Weights of a small mixture-of-experts language model, trained from scratch on English Wikipedia.
Size: 14 layers, width 96, vocabulary 8192, 62M parameters.
Experts: 64 experts in each of 14 layers, 352 tanh GELU neurons an expert, 1 pick a token.
Training: a variant of SOAP for the experts, 610M tokens, 4652 steps.
Below are experts of layer 8 (counted from 0) of a mixture-of-experts language model. Rows are named router (the router's row for the expert) and show model dimensions 0-95. Each number is 128 + 24 x the weight over its row's rms, rounded and kept within 0 to 255.
After each expert's rows: a language model's description of what the expert responds to; "mostly gets" lists some tokens that are sent to it at least half of the time. This comes from a sample of Wikipedia text that the model never trained on.

# expert 15
router [102 143 196 139 129 146 144 138 114 114 146 137 134 107 136 120  89  73  85  90  80  95 102 167  76 158 115 127 147 159 148 136 141 106 134 168 117 140 167 102 142  99 105 125 117 147 125 170 165  87 125 178 125 128 129 116 149 123 122 128 135 125 156 122 115 118 123 109 117 121 135 126 126 114 123 128 143 108 144 123 156 111 145 108 126 125 155 106  82 146 180 114 167 108 139 154]
Description: Four-digit years
mostly gets: " 2012", " 2014", " 2018", " 2009", " 2008", " 2013"

# expert 51
router [101 141 127 157 149 164 163 120 131 116 143 136 118 143 126 115  83 126 131  79  74 124 113 164  97 173 107 147 139 127  98 168  94 103 130 146 114 146 133  72 123 139 124 130 124 120 115 107 142  89 131 116 150 163 110 124 128 171 109 149 174 103 157  74 108 144 100 103 121 136 119 106 132 106 108 160 163 107 117 147 138 151 143 112 129 116 137 130 124 151 183 137 148  87 139 150]
Description: Main verbs, particles
mostly gets: " used", " played", " served", " held", " off", " play"

# expert 54
router [107 175 160 169 102 168 170 123 145 115 162 131 125 139 133 118  82 113 135  80 111  88 110 162  97 155 109 100 170 150 101 149 114 106 149 154 137 104 173  99 121 110 117 142 141 146  99 123 133 123 141 145 150 149 107  97 133 152 119 186 151 111 135 127  98 141 101 105 106 126 142  97 106 105 129 148 147 109 134 170 157 126 161 125 143 136 150 105 100 146 145 128 136  95 148 144]
Description: Mid-word pieces, biographies
mostly gets: "erc", "ère", "aux"

# expert 5
router [106 174 160 168 101 167 170 122 144 114 162 130 124 138 132 117  82 112 134  79 110  87 109 162  96 154 108  99 170 149 100 149 113 105 148 153 136 103 172  98 120 109 115 141 140 145  98 122 131 121 140 144 149 148 106  96 132 151 118 185 150 110 134 125  97 140 101 104 105 125 141  96 105 104 127 147 146 108 133 169 157 125 160 124 143 136 149 104  99 145 144 127 135  94 147 143]
Description: Election-table and time nouns
mostly gets: " Turnout", " exc", " Majority"

# expert 39
router [107 175 160 169 102 168 170 123 145 115 162 131 125 139 133 118  82 113 135  80 111  88 110 162  97 155 109 100 170 150 101 150 115 106 150 154 137 104 173  99 121 110 117 142 141 146  99 123 133 123 141 145 150 149 107  97 133 153 119 186 151 111 135 127  98 141 101 105 106 126 142  97 106 105 129 148 147 109 134 170 157 126 161 125 144 136 150 105 100 146 145 128 136  95 148 144]
Description: Place/organization name words
mostly gets: " Built", " Got", " Edinburgh"

# expert 42
router [107 175 160 169 101 168 170 122 144 114 162 131 125 138 133 118  82 113 135  80 110  88 109 162  96 154 108 100 170 150 101 149 114 105 149 154 136 103 173  99 120 110 116 142 141 146  98 123 132 122 141 144 150 148 107  96 133 152 118 186 150 111 135 126  97 141 101 104 105 126 141  97 106 105 128 147 147 108 134 169 157 126 161 124 143 136 149 104  99 145 144 128 136  95 148 144]
Description: Football positions, foreign-name pieces
mostly gets: " FW", " MF", " GK", " DF", " oldest", " Ward"

# expert 14
router [ 79 152 150 147  94 129 187 115 112  97 153 182 169 165 160 119 117 143 131 116 101 120 143 134 108 134 118 124 146 127 102 123  88  89 166 177 123 121 123 146 137  94 136 117 123 160 108 109  96  81 120 134 151 134  99 115 169 124  97 139 140 130 156 120 100 119 118  81 106 164 167 104 120 129 161 130 130 137 153 115 160 135 125  96 123 120 126  99 118 154 144 132 113  89 133 147]
Description: Prefix-like word starts
mostly gets: " un", " In", " early", " dis", "In", " di"

# expert 25
router [102 145 172 141  92 147 170 160 127 107 138 151 144 131 123  90 101 116 124 116 119 108 125 141 104 168  94  99 154 147  98 149 137 136 128 140 110 108 149 140 109 104 131 154 150 126 113 142 117 111 115 121 141 132 127 107 132 131 121 116 189 141 152 127 118 160  86  83  76 146 143  83 121  79 103 116 137 101 144 135 164 108 165 145 138 124 167 107  76 161 174 133 146 135 138 140]
Description: Section breaks and headings
mostly gets: "\n\n", "=", " chronology"

# expert 57
router [106 175 160 168 101 168 170 122 144 114 162 130 125 138 132 117  82 112 134  80 110  87 109 162  96 154 108 100 170 150 100 149 114 105 149 153 136 103 173  99 120 109 116 142 141 146  98 122 132 122 141 144 149 148 106  96 132 152 118 185 150 110 135 126  97 141 101 104 105 126 141  97 105 105 128 147 146 108 133 169 157 125 160 124 143 136 149 104  99 145 144 128 135  95 148 144]
Description: Table cells, foreign fragments
mostly gets: "Population", "Histor", " Chile", " Socorro", " Ari", "nai"

# expert 2
router [107 175 160 169 101 168 170 123 144 115 162 131 125 139 133 118  82 113 135  80 111  88 110 162  97 154 108 100 170 150 101 149 114 105 149 154 137 103 173  99 120 110 116 142 141 146  98 123 132 122 141 144 150 148 107  97 133 152 118 186 150 111 135 126  97 141 101 104 105 126 141  97 106 105 128 147 147 108 133 169 157 126 161 125 143 136 149 105  99 146 144 128 136  95 148 144]
Description: Numbers and list commas
mostly gets: " Mix", " download", "″", "ń", " Coliseum", "′"

# expert 4
router [106 130 159 143 129 137 144 165 117 123 142 165 126 113 126 105 106  98 123 109 117 119 130 129 122 120 119 139 166 130 129 131 142  83 188 128 122 118 110  78  88 135 114 130 110 163  76 130 148  93 160 179 164 140 129 113 166 105  81 132 127  92 175 137 108 114 109 123 116 150 146 140 125 118 138 120 144 118 130 144 130 133 155 141 130 136 143  66 120 116 186  83 120 116 170 148]
Description: Place and national names
mostly gets: " United", " National", " World", " South", " County", " British"

# expert 35
router [ 99 124 146 161 141 146 138 130 143 130 140 146 129 137 141 102 141 149 124 110 120  67 140 136 128 149 140 117 184 137 147 132  99  95 114 133 168  93 121 100 128 122 106 148 144 141 118 132  86  68 134 155 156 145 127  90 138 109 121 118 125 129  98 133 138 162 115 137 125 129 145 108  90  69 119 134 152 143 176 122 146 147 159  89 176 115 144 111  87 154 106 121 137  70 158 112]
Description: Mid-word syllables
mostly gets: "op", "ap", "hy", "yp", "omp", "ach"

# expert 11
router [107 176 160 169 102 168 171 123 145 115 162 131 126 139 133 118  83 113 135  80 111  88 110 162  97 155 109 100 170 150 101 150 115 106 150 154 137 104 173  99 121 110 117 142 142 146  99 123 133 123 141 145 150 149 107  97 133 153 119 186 151 111 135 127  98 142 102 105 106 127 142  98 106 105 129 148 147 109 134 170 157 126 161 125 144 137 150 105 100 146 145 129 136  96 148 144]
Description: Nature nouns and connectives
mostly gets: " har", " fish", "Species", " Kath", " lake", " Jenn"

# expert 26
router [ 98 148 144 146 132 164 114 102 140  85 130 158 155 115 183 121 121 102 112  98  70 121 131 147 114 136 136 113 155 118 148 139 124 129 137 121 140  99 139 125 100 131 106  98  98 137 103 133 110 142 145 137 152 193 115 133 169 107 127  93 154 133 141 131 110 118 113 101  81 127 120 146 123  61 139 145 132  84 126 120 142 128 156 130 186 133 145 115 118 116 135  83 143 140 139 186]
Description: Title and infobox names
mostly gets: " Animalia", " Arthropoda", " Insecta", " Born", " Coat", " classification"

# expert 40
router [106 175 160 168 101 168 170 122 144 114 162 130 125 138 132 118  82 112 134  80 110  87 109 162  96 154 108 100 170 150 100 149 114 105 149 153 136 103 173  98 120 109 116 141 141 146  98 122 132 122 141 144 149 148 106  96 132 152 118 185 150 110 135 126  97 141 101 104 105 126 141  97 105 105 128 147 146 108 133 169 157 125 160 124 143 136 149 104  99 145 144 128 135  95 148 144]
Description: Asteroid list tokens
mostly gets: " JPL", " NRHP", " pop", " Clade", " Pld"

# expert 7
router [107 175 160 169 102 168 170 123 145 115 162 131 125 139 133 118  82 113 135  80 111  88 110 162  97 154 109 100 170 150 101 149 114 106 149 154 137 104 173  99 120 110 116 142 141 146  98 123 132 123 141 145 150 149 107  97 133 152 119 186 150 111 135 127  98 141 101 105 105 126 141  97 106 105 128 148 147 109 134 169 157 126 161 125 143 136 150 105 100 146 145 128 136  95 148 144]
Description: Table cells, common adjectives
mostly gets: " unknown", " Unknown", " example", " Episode", " simple"

# expert 13
router [106 175 160 168 101 168 170 122 144 114 162 130 125 138 132 118  82 112 134  80 110  87 109 162  96 154 108 100 170 150 100 149 114 105 149 153 136 103 173  98 120 109 116 142 141 146  98 122 132 122 141 144 149 148 106  96 132 152 118 185 150 110 135 126  97 141 101 104 105 126 141  97 105 105 128 147 146 108 133 169 157 125 160 124 143 136 149 104  99 145 144 128 135  95 148 144]
Description: Plural and quantity nouns
mostly gets: " acres", " types", " numbers", " number"

# expert 1
router [106 175 160 168 101 168 170 122 144 114 162 130 125 138 132 118  82 113 135  80 110  88 109 162  96 154 108 100 170 150 100 149 114 105 149 154 136 103 173  99 120 110 116 142 141 146  98 123 132 122 141 144 149 148 107  96 133 152 118 186 150 111 135 126  97 141 101 104 105 126 141  97 105 105 128 147 147 108 133 169 157 125 161 124 143 136 149 104  99 145 144 128 136  95 148 144]
Description: Sports table and tech nouns
mostly gets: " statistics", " electric", " Qualification", " copies", " Add", " software"

# expert 32
router [ 90 165 130 145  94 135 125 127 123 144 162 143 117 162 134 130 130 117 121  96 128 104 115 183  99 172 105 148 131 149 122 109  79 114 122 181 153 115 161  93  99 132 105 149 123 155 115 127 146  96 120 105 154 142 125 110 130 111 109 125 131 145 116 106 111 162 110 145 121 162 180 129 106 100  95 115 141 104 133 137 196 159 124 117 123 165 170 110 109 119 119  93 138 112 129 168]
Description: Latinate word stems
mostly gets: " inc", "enti", " leg", " Leg", "ume", " design"

# expert 43
router [106 175 160 168 101 168 170 122 144 114 162 130 125 138 132 117  82 112 134  79 110  87 109 162  96 154 108 100 170 150 100 149 114 105 149 153 136 103 172  98 120 109 116 141 141 146  98 122 132 122 141 144 149 148 106  96 132 151 118 185 150 110 134 126  97 141 101 104 105 126 141  97 105 105 128 147 146 108 133 169 157 125 160 124 143 136 149 104  99 145 144 127 135  95 148 144]
Description: Quantifiers and hyphens
mostly gets: " Some", " because", "Some", " most", " younger", " more"

# expert 53
router [107 176 160 169 102 168 171 123 145 115 162 131 126 139 133 118  83 113 135  80 111  88 110 162  97 155 109 101 170 150 101 150 115 106 150 154 137 104 173  99 121 110 117 142 142 146  99 123 133 123 141 145 150 149 107  97 133 153 119 186 151 111 135 127  98 141 102 105 106 126 142  98 106 105 129 148 147 109 134 170 157 126 161 125 144 137 150 105 100 146 145 129 136  96 148 144]
Description: Locative words and infobox fields
mostly gets: " Coordinates", " god", "Her", "loan"

# expert 19
router [106 175 160 168 101 167 170 122 144 114 162 130 125 138 132 117  82 112 134  79 110  87 109 162  96 154 108 100 170 149 100 149 114 105 149 153 136 103 172  98 120 109 116 141 140 146  98 122 132 122 140 144 149 148 106  96 132 151 118 185 150 110 134 126  97 140 101 104 105 125 141  96 105 104 128 147 146 108 133 169 157 125 160 124 143 136 149 104  99 145 144 127 135  95 148 144]
Description: Mid-word pieces, prepositions
mostly gets: "ogn", " Angeles", "lov"

# expert 56
router [106 174 160 168 101 167 170 122 144 114 162 130 124 138 132 117  82 112 134  79 110  87 109 162  96 154 108  99 170 149 100 149 113 105 148 153 136 103 172  98 120 109 115 141 140 145  97 122 132 121 140 144 149 148 106  96 132 151 117 185 150 110 134 125  97 140 100 104 105 125 141  96 105 104 127 147 146 108 133 169 157 125 160 124 143 135 149 104  99 145 144 127 135  94 147 143]
Description: Function words and film credits
mostly gets: "See", " wife", " young", " Starring", " Produced", " Known"

# expert 45
router [106 175 160 168 101 167 170 122 144 114 162 130 125 138 132 117  82 112 134  79 110  87 109 162  96 154 108 100 170 149 100 149 114 105 149 153 136 103 172  98 120 109 116 141 140 145  98 122 132 122 140 144 149 148 106  96 132 151 118 185 150 110 134 126  97 140 101 104 105 126 141  96 105 104 128 147 146 108 133 169 157 125 160 124 143 136 149 104  99 145 144 127 135  95 148 144]
Description: Coordinates, country codes
mostly gets: " GER", " RUS", " NS", "hip", " AUS", " respectively"

# expert 58
router [127 184 141 123 137 158 139 121 164 111 162 112 122 119 134 122  93 136 145  68 123 103 105 142 105 143 139 111 139 146 156 177 106 108 156 116 176  78 131 103 115 130 109 145 106 163 106 135 112  95 137 116 166 144 125  75 159 136 131 171 157  85 134 127 101 123  97 102 125 126 143 107  73 129 122 126 176 134 110 136 153 141 162 113 137 120 128  95 104 119 139 125 119 116 127  99]
Description: Word-final suffixes
mostly gets: "ated", "ted", "ed", "led", "ful", "ified"

# expert 38
router [106 174 160 168 101 167 170 122 144 114 162 130 124 138 132 117  82 112 134  79 110  87 109 162  96 154 108  99 170 149 100 149 113 105 148 153 136 103 172  98 120 109 116 141 140 145  98 122 132 122 140 144 149 148 106  96 132 151 118 185 150 110 134 126  97 140 101 104 105 125 141  96 105 104 127 147 146 108 133 169 157 125 160 124 143 136 149 104  99 145 144 127 135  94 148 143]
Description: Table padding and endings
mostly gets: " self", "fully", "rod", " aff", " eff"

# expert 31
router [107 175 160 169 101 168 170 123 145 115 162 131 125 139 133 118  82 113 135  80 110  88 109 162  97 154 108 100 170 150 101 149 114 105 149 154 136 103 173  99 120 110 116 142 141 146  98 123 132 122 141 144 150 148 107  97 133 152 118 186 150 111 135 126  97 141 101 104 105 126 141  97 106 105 128 148 147 108 134 169 157 126 161 125 143 136 149 104  99 146 145 128 136  95 148 144]
Description: Heading marks, prepositions
mostly gets: "Gls", " Tokyo", "Source", " Chen"

# expert 17
router [106 174 160 168 101 167 170 122 144 114 162 130 124 138 132 117  82 112 134  79 110  87 109 162  96 154 108  99 170 149 100 149 113 105 148 153 136 103 172  98 120 109 116 141 140 145  97 122 131 121 140 144 149 148 106  96 132 151 117 185 150 110 134 125  97 140 100 104 105 125 141  96 105 104 127 147 146 108 133 169 157 125 160 124 143 136 149 104  99 145 144 127 135  94 147 143]
Description: Determiners before noun phrases
mostly gets: " army", " large", " PA", " literary"

# expert 50
router [123 116 142 126  99 123 167 109 115 135 159 145 133 184 156 125 106 140 148  80  88  84 110 161  98 173 112 111 134 150  98 144 127 107 149 166 156  87 155 109  94 119 117 121 133 134  94 112 110 125 135 124 139 139 111 121 111 137 124 142 159 107 162 106 109 175 105 102 118 149 110 139  93 138 110 148 134 116 165 149 156 129 139 166 132 147 124 138  74 147 121 119 152  82 111 172]
Description: Auxiliary verbs
mostly gets: " was", " is", " be", " have", " has", " not"

# expert 37
router [142  88 131 116 103 127 149 117 161 134 163 131 143 151 175 112 123 104 112  80 127 121 124 126 139 119 123 137 167 122 141 106  98  91 147 156 150  69 107 103 137 122 121 119 126 142 110 143  92 127 168 139 151 132 129  93 144 102 109 120 140 147 122 128 122 126 128 117 127 178 171 124  65 108 116 117 130  82 114 151 181 118 162 156 168 141 165 125  90 158 132 123 120 106 165 150]
Description: Consonant word fragments
mostly gets: "g", "ag", "ir", "ub", "v", "k"

# expert 12
router [107 175 160 169 102 168 170 123 145 115 162 131 125 139 133 118  82 113 135  80 111  88 109 162  97 154 109 100 170 150 101 149 114 105 149 154 136 104 173  99 120 110 116 142 141 146  98 123 132 122 141 144 150 148 107  97 133 152 118 186 150 111 135 126  98 141 101 104 105 126 141  97 106 105 128 147 147 109 134 169 157 126 161 125 143 136 149 105  99 146 145 128 136  95 148 144]
Description: Word endings and commas
mostly gets: " Col", " Val", " AS", " Den", " util", " AI"

# expert 16
router [129 117 154 130 128 176 163 120 134 106 153 135 110 114 125 142  83  86 118 116 108 101 131 128 114 172 119 103 125 156 162 117 105 122 143 159 113 117 117 121  83 141 112 150 143 128  95 173 132 137 130 166 100 136 112 140 127 108 151 108 148 116 155 119  73 123 126  94 111 166 148 118  96 107 111 133 123  90 171 152 179 118 147 103 142 170 195 130 115 124 156 114 140 118 151 150]
Description: Closing brackets and quotes
mostly gets: ")", "\"", "]", "”", " Binomial", " Occupations"

# expert 21
router [106 175 160 168 101 167 170 122 144 114 162 130 125 138 132 117  82 112 134  79 110  87 109 162  96 154 108 100 170 149 100 149 114 105 149 153 136 103 172  98 120 109 116 141 140 145  98 122 132 122 140 144 149 148 106  96 132 151 118 185 150 110 134 126  97 140 101 104 105 126 141  96 105 104 128 147 146 108 133 169 157 125 160 124 143 136 149 104  99 145 144 127 135  95 148 144]
Description: Section starts, discourse markers
mostly gets: " However", "Production", "Background", "Results", " however"

# expert 10
router [119 160 186 135  93 163 171 131 194 126 140 138 154 122 119 132 115  66 108  98 127  96 127 181 115 137 131  80 148 150  92 121  90 121 142 126 139 127 108 129  98 110 115 100 149 123 118 156 152 124 118 155 131 146 113 127 121 144 135 149 133 112 137 114  79 127  56 109 103 147 135 130 105 127 124 132 139 116 162 120 171 107 144 155 147 167 132 119 116 145 139 136 127 111 155 118]
Description: Sentence-ending punctuation
mostly gets: ".", "!", " ;", "—"

# expert 61
router [107 175 160 169 102 168 170 123 145 115 162 131 125 139 133 118  82 113 135  80 111  88 110 162  97 155 109 100 170 150 101 149 114 106 149 154 137 104 173  99 121 110 117 142 141 146  99 123 132 122 141 145 150 148 107  97 133 152 119 186 150 111 135 126  98 141 101 105 105 126 141  97 106 105 128 148 147 109 134 169 157 126 161 125 143 136 150 105  99 146 145 128 136  95 148 144]
Description: Articles after prepositions
mostly gets: " LINEAR", " Hat", " Kit", "ensis", " Eng"

# expert 8
router [107 176 160 169 102 168 171 123 145 115 162 131 126 139 133 118  83 113 135  80 111  88 110 162  97 155 109 101 170 150 101 150 115 106 150 154 137 104 173  99 121 110 117 142 142 146  99 123 133 123 141 145 150 149 107  97 133 153 119 186 151 111 135 127  98 142 102 105 106 127 142  98 106 105 129 148 147 109 134 170 157 126 161 125 144 137 150 105 100 146 145 129 136  96 148 144]
Description: Mixed word continuations
mostly gets: " Website", " lb", " machine", " Spouse", " collection", " mine"

# expert 60
router [106 175 160 168 101 167 170 122 144 114 162 130 125 138 132 117  82 112 134  79 110  87 109 162  96 154 108 100 170 149 100 149 114 105 149 153 136 103 172  98 120 109 116 141 140 145  98 122 132 122 140 144 149 148 106  96 132 151 118 185 150 110 134 126  97 140 101 104 105 125 141  96 105 104 128 147 146 108 133 169 157 125 160 124 143 136 149 104  99 145 144 127 135  95 148 144]
Description: Article the, Indic script
mostly gets: " Pu", " Ni", " education", " Bac", " Education", " Kan"

# expert 33
router [107 175 160 169 101 168 170 123 144 115 162 131 125 139 133 118  82 113 135  80 111  88 110 162  97 154 108 100 170 150 101 149 114 105 149 154 136 104 173  99 120 110 116 142 141 146  98 123 132 122 141 145 150 148 107  96 133 152 118 186 150 111 135 126  98 141 101 104 105 126 141  97 106 105 128 148 147 109 134 169 157 126 161 125 143 136 149 104  99 146 145 128 136  95 148 144]
Description: Byte fragments, mid-word pieces
mostly gets: "owa", "ș", "ott", "quir", " once", "oj"

# expert 62
router [117 145 160 142 113 160 182 113 132 135 164 148 112 142 142  78 124 123  95 101  98 113 142 139 122 155  99 100 180 179 127 148  88 140 162 125 137 108 140 112 154 105 119 159 116 114 132 104 139 124 118 174 123 127  68 138 124 134 133 156 118 119 128 101 116 129 150 125 102 109 107 127  93 123 146 152 123  89 147 150 125 112 120 123 125 166 144  70 132 149 177  94 167 133 136 152]
Description: Statistics and table figures
mostly gets: " ±", " −", " Density", " households", " median", "%"

# expert 48
router [107 176 161 169 102 168 171 123 145 115 163 131 126 139 133 119  83 113 136  80 111  88 110 163  97 155 109 101 171 150 101 150 115 106 150 154 137 104 174  99 121 110 117 143 142 147  99 123 133 123 142 145 150 149 107  97 133 153 119 186 151 112 136 127  98 142 102 105 106 127 142  98 106 106 129 148 147 109 134 170 157 127 161 125 144 137 150 105 100 146 145 129 136  96 149 144]
Description: Prepositions and word starts
mostly gets: " Tou", " Imp", " Language"

# expert 63
router [107 176 160 169 102 168 171 123 145 115 163 131 126 139 133 119  83 113 136  80 111  88 110 163  97 155 109 101 171 150 101 150 115 106 150 154 137 104 174  99 121 110 117 143 142 147  99 124 133 123 142 145 150 149 107  97 134 153 119 186 151 112 136 127  98 142 102 105 106 127 142  98 106 106 129 148 147 109 134 170 157 127 161 125 144 137 150 105 100 146 145 129 136  96 149 144]
Description: Titles, passive participles
mostly gets: " vice", " Mario", " Vice", " cont", " Fellow", " Prix"

# expert 36
router [107 175 160 169 102 168 170 123 145 115 162 131 125 139 133 118  82 113 135  80 110  88 110 162  97 154 109 100 170 150 101 149 114 106 149 154 136 103 173  99 120 110 116 142 141 146  98 123 132 122 141 144 150 148 107  97 133 152 118 186 150 111 135 126  98 141 101 104 105 126 141  97 106 105 128 148 147 109 134 169 157 126 161 125 143 136 149 105  99 146 145 128 136  95 148 144]
Description: Table pipes and first names
mostly gets: " Houston", " Steve", " Tony", " Gary", " Benjamin", " Ray"

# expert 20
router [123 119 144 118 121 132 143 118 133 148 137 148 162 155 126 100 124 108 129 107 105 127 108 160 114 115 113 103 156 140  82 175 104 129 112 179 157 103 116 127 156 121 127 145 109 117 116 107  88 113 154 132 144 106  68 129 153 172 106 143 151 130 154 117 124 149 107  93 130 145 190 119 107  88 159 164 108 108 112 131 185 136 111  96 185 137 153 132 124 162 121 119 151 114 136 152]
Description: Short two-letter word starts
mostly gets: " e", " co", " t", " do", " fa", " la"

# expert 55
router [106 175 160 168 101 168 170 122 144 114 162 130 125 138 132 117  82 112 134  80 110  87 109 162  96 154 108 100 170 150 100 149 114 105 149 153 136 103 172  98 120 109 116 141 141 146  98 122 132 122 141 144 149 148 106  96 132 152 118 185 150 110 135 126  97 141 101 104 105 126 141  97 105 105 128 147 146 108 133 169 157 125 160 124 143 136 149 104  99 145 144 128 135  95 148 144]
Description: Film and ending pieces
mostly gets: " festival", " There", " women", "There", " cinema", " film"

# expert 6
router [107 175 160 169 101 168 170 122 144 115 162 131 125 139 133 118  82 113 135  80 110  88 109 162  96 154 108 100 170 150 101 149 114 105 149 154 136 103 173  99 120 110 116 142 141 146  98 123 132 122 141 144 150 148 107  96 133 152 118 186 150 111 135 126  97 141 101 104 105 126 141  97 106 105 128 147 147 108 133 169 157 126 161 124 143 136 149 104  99 146 144 128 136  95 148 144]
Description: Clause joints and table pipes
mostly gets: " especially", " particularly", " ISBN", "ably", " Best", "\n   "

# expert 49
router [107 175 160 169 102 168 170 123 145 115 162 131 125 139 133 118  82 113 135  80 111  88 110 162  97 155 109 100 170 150 101 150 114 106 149 154 137 104 173  99 121 110 117 142 141 146  99 123 133 123 141 145 150 149 107  97 133 152 119 186 151 111 135 127  98 141 101 105 105 126 142  97 106 105 129 148 147 109 134 169 157 126 161 125 143 136 150 105 100 146 145 128 136  95 148 144]
Description: Middle word syllables
mostly gets: " ant", "ín", "bin", " creat", " radi", " object"

# expert 23
router [133 139 171 154 109 189 164 138 138 115 156 159 121 142 130 116 105  70 125  97 108 103 134 164  90 144 107 119 153 143 123 153 142  70 133 191 163 123 131 109 134  96 106 142  93 127 104 157 122 138 141 177 122 124  99 125 109 108 125 165 132 127 120 143 101 138 115 108 100 119 151 108 124 126 152 128 144 132 110 140 123 119 149 125 134 163 156  81 121 129 138  90 139  82 161 119]
Description: Digits in numbers
mostly gets: "19", "500", "18", "000", "14", "16"

# expert 47
router [106 175 160 168 101 168 170 122 144 114 162 130 125 138 132 117  82 112 134  80 110  87 109 162  96 154 108 100 170 150 100 149 114 105 149 153 136 103 172  98 120 109 116 141 141 146  98 122 132 122 141 144 149 148 106  96 132 152 118 185 150 110 135 126  97 141 101 104 105 126 141  97 105 105 128 147 146 108 133 169 157 125 160 124 143 136 149 104  99 145 144 128 135  95 148 144]
Description: Sentence-initial prepositions, line ends
mostly gets: "According", " Despite", " According", " Up", " From", " Video"

# expert 28
router [107 128 138 124 123 179 171 131 172 115 160 134 129 148 154 114  94 123 136 121 125  78 152 143 123 153 126 107 161 137 132 158 121 117 132 150 110 109 148 119 163 100 129 110 112 155 115 134 107 139 131 133 151 110 109  88 118 101 130  97 133 137 128  85 115 156 123  85  99 101 178 127 117  88 168 154 162 103 130 135 143  68 121 163 157 152 130  88 134 139 150 107 112 145 177 153]
Description: LaTeX and math markup
mostly gets: "\\", " \\", "{", " www", "frac", "$"